config.yaml
n_layer: 17
moe_layers: [0, 2, 4, 6, 8, 10, 12, 14, 16]
normalize_top_k: true
balance_loss: 0.000342
init_std_router: 0.0156
optimizer: "adamw"
beta2: 0.98
steps: 7821
dataset: "wikipedia_en"
Below are experts of layer 14 (counted from 0) of a mixture-of-experts language model. Rows are named router (the router's row for the expert), gate (a neuron's input weights, with its number), up (a neuron's input weights, with its number), down (a neuron's output weights, with its number) and show model dimensions 224-255. Each number is 500 + 25 x the weight over its row's rms, rounded and kept within 0 to 999. Numbers have three digits each.
Before each expert's rows: a language model's description of what the expert responds to; "gets" lists some tokens that make up at least twice as much of what it gets as of all text. This comes from a sample of Wikipedia text that the model never trained on. Tokens count by the router's weight.

# expert 45
It responds to: Commas after clauses or phrases and thousands or decimal separators inside numbers, such as 142,303 and 30.17611, plus dashes and semicolons.
gets: ",", ".", " .", ":", " (", ";"
router:497475495496493514470452487531518493481531524501442524492458486521502511548540519518470562471534
gate0:496495463497479522500502497479516464518458499491492483491496504500514513510500505520452490470537
up0:500501520470479517521507507543493547474525480500497523483496500529528528546537488499485463453510
down0:523508532505504506514484483477529473507479496518472459516513505446547507483478546518511550493486
gate1:467481511525510507467472479525496507494491472511443515487498524481456543509527534517491469509542
up1:485515457511527479514530517491529520476494528498508541499515474474504548474505541536475473503511
down1:490476537518475473503480479521467526542511486488440513490490489531527523519514452525524508509468
gate2:534476521470449508508475456507517526519555531485515515491491515466494516519512519513497492491507
up2:505469543491512516453535467514485507496521475500433519493526497514529505526499491488480499501534
down2:522486515481496477495529532451453504513524485487547523520502516492488494496489494485512484528482
gate3:499556543475491489512506531504487501487507507502527556515455486475508471489474527467517486544522
up3:490494482547513469528511484463534489504485482537460489508539493483496495496497526499473498477497
down3:509460490475468518508519494496473484471488528504491478490477514476464494507536534479478474490520
gate4:512515493525496513514496498517503448484477509483516535515511508535492438545486488525500526458471
up4:539503494488501501518468557472493498500469480493453435536525503530498504509457506475492528506501
down4:519513504525508498449531548495508471506550480460560560491525440476529497499477513505507526477520
gate5:525478544524541517462496508490491497474542507455476482454505522456457481470517507496496524492500
up5:486515447522533514496493474464482527508491496498516491520500478511507508535496485498491500538440
down5:513508489488470506519509520513525454478523488520513493509457476512483486481469526493504436497488
gate6:520528473486479474485431511519498480505500506504490480547495458498501462532489477482494497488494
up6:465484483508463460487512492510509519527505459530500520487498542499481437481499507486450474509492
down6:470496478542497528464530486465445531465505465457516498445486500479461488517557520478459512508483
gate7:520515520484541501492457499462520479456530506474508498519541499514514467545503487474511494499477
up7:467516490498501503546511488455464505491430502522521509485503503474484521449497453522490484485513
down7:491481521520478548503496460506480470486466503497511478496499465473500523482479549531515477509513

# expert 26
It responds to: Opening parentheses before years, glosses or translations, and first capital letters of proper names and taxa, such as A(wa), O(valle).
gets: " (", " A", " E", " S", " C", " O"
router:485506519473492537506465493522517483482482528495470494525446478477500508547495530517481521508539
gate0:495513509513470532517489522551448526492486516493492553508483497471503484485506510458482505473472
up0:500528498508510504494516504450505517523516497502477546495432521498483500497487499497472468496498
down0:499468528529514477488507511524538508480489506539529518468516524527501525475514479521500503491524
gate1:516542492500530508474505493500484481508489479494490526516505456527494520503478501496471517511530
up1:487476495535490479546520453473528454472511539514478473466485505457500503447489522490515485476433
down1:510452523474499531490533491544437534467517509477474476494534463458487478506488502472462499484479
gate2:497524486478529489489462492467492526511507540471469473563486504474514520468516497500489498474533
up2:520479484498481482529512477508520504465489409488487524519489475451479484461534489459509489493453
down2:481495512474457497497539485487452500473463534522494477512489464482506522519545528517530505496473
gate3:530525482477468491490485518529506532513504510464522520495497466495538508522472463502466487507500
up3:513560459530480451490478538543499495489530485501493476472515496526519489496502491532479502470511
down3:516502486483518519480514514494462511480505454538515510524561529549545523486506500496508534488499
gate4:476513522493495480475503522505492470480503496459446518498526512496518502493485503527483492466486
up4:495502516498528530487483503501510489503491489530478488487497491492487533484539506487497524540500
down4:541466502511455509527474502507470497482497527501475489475499518506516481516488513449492517506528
gate5:477513503466485515492472480484484494493510493484498466510541537528503505459518499493556526525486
up5:546525501491491477500509473510476485519511494509503485550518474481477516508489507495550516483475
down5:482557522482483537499503482476538478502484523476489499508477551509481478508506515470493485464497
gate6:522497527504521511471544499492516503549487485486529498517549514489504512537557477480471515470509
up6:505469515522463509540485491462490483538494491506470516465480514513530431506527489510474513485514
down6:476511504479470511548440517515493487569503522496481476501506523499487523469448515486508519533523
gate7:508484565518514522516501470494508495472539496445486507533458480503466519474484498512515485487498
up7:507510467546499524519536516483492527517459489502483490510495502457463450479483523528518503494461
down7:492518493487486489524531515479510497438515501529495511525528524510443515477529487467496497463475

# expert 2
It responds to: Capital-letter abbreviation pieces and codes like US, IMF, CA, SC, plus wiki heading marks == and ===, quotes and opening parentheses.
gets: "==", "===", " \"", "/", " (", "E"
router:477480499441484536481501523498487479485526536488469499506496476499492513530487563513476501440516
gate0:472511492480504499488446549521527490503551487511457492452519521463510519501509522504480478468467
up0:490527518498497517525483489544505495504489506543498515485466510486490508515519475489478486527555
down0:504510503501515477528496503470467518499557454505497533513511494492469471455560477508505485527512
gate1:482503484487491479508479510527496507517478501417479519517498517480523458462473488494483466467485
up1:445486475494499517506510543508505476530503535465483525525521502446539513457512452505478450484516
down1:508525505519544474496479491527524491494465434498485504550511492501484455423494526492529489496510
gate2:472465563567464517474480510493485471498496502527521495486489493518513470515498481529476442511534
up2:459501492503509516510501445505501509468481491480500486500483451494500528444516535488484491510522
down2:508541490502484485488507488540513481487499499423516474543492534494484473506484471525525457517476
gate3:462500521495460560491495514514492504472574527485497501514511518482493462504534489527516483509511
up3:511468488510518549512525500495522452493511510519452506525497489508532491498504527543473519529526
down3:504535490491489509487500536582519487490498462508496542529452504560481476513477505502517514494519
gate4:507526531466461480468491478471506494483531504505453456504501513459466477561519537509521526481523
up4:514487503458529499509446484510540526526503508460484490506516497497484510483498499489487497542489
down4:470471504489490513515521492513501493527539441449517526470522503504536505533529505476533472511516
gate5:531498532477510493515508519514497516524539451418498505502496523476511485527533516506490509512525
up5:441533489532490506508508523498521508511508511520514486475500507523500499475462515485491494490471
down5:506537480500464520494475495480533479493505531524564472479513508512503530499488503490479502504488
gate6:516488538497521473513504459505508500479456575537506519529515463493460489517488533487506475506493
up6:459512475519485514505471499505472510523478502504476551468484511458503518483526479535493556528530
down6:505513445537476495499479520514537496498523551485541499469516511531534523478483509440486465518500
gate7:519511506494447539506491498540507520469518481469487528508458500506471567494507514487503543527500
up7:523474499466459505526465501523509558537513486512510524526500507512487552512528495488477470469516
down7:532528472538518500521520539514503529463507483488468428535498504511483445492526494529513522476526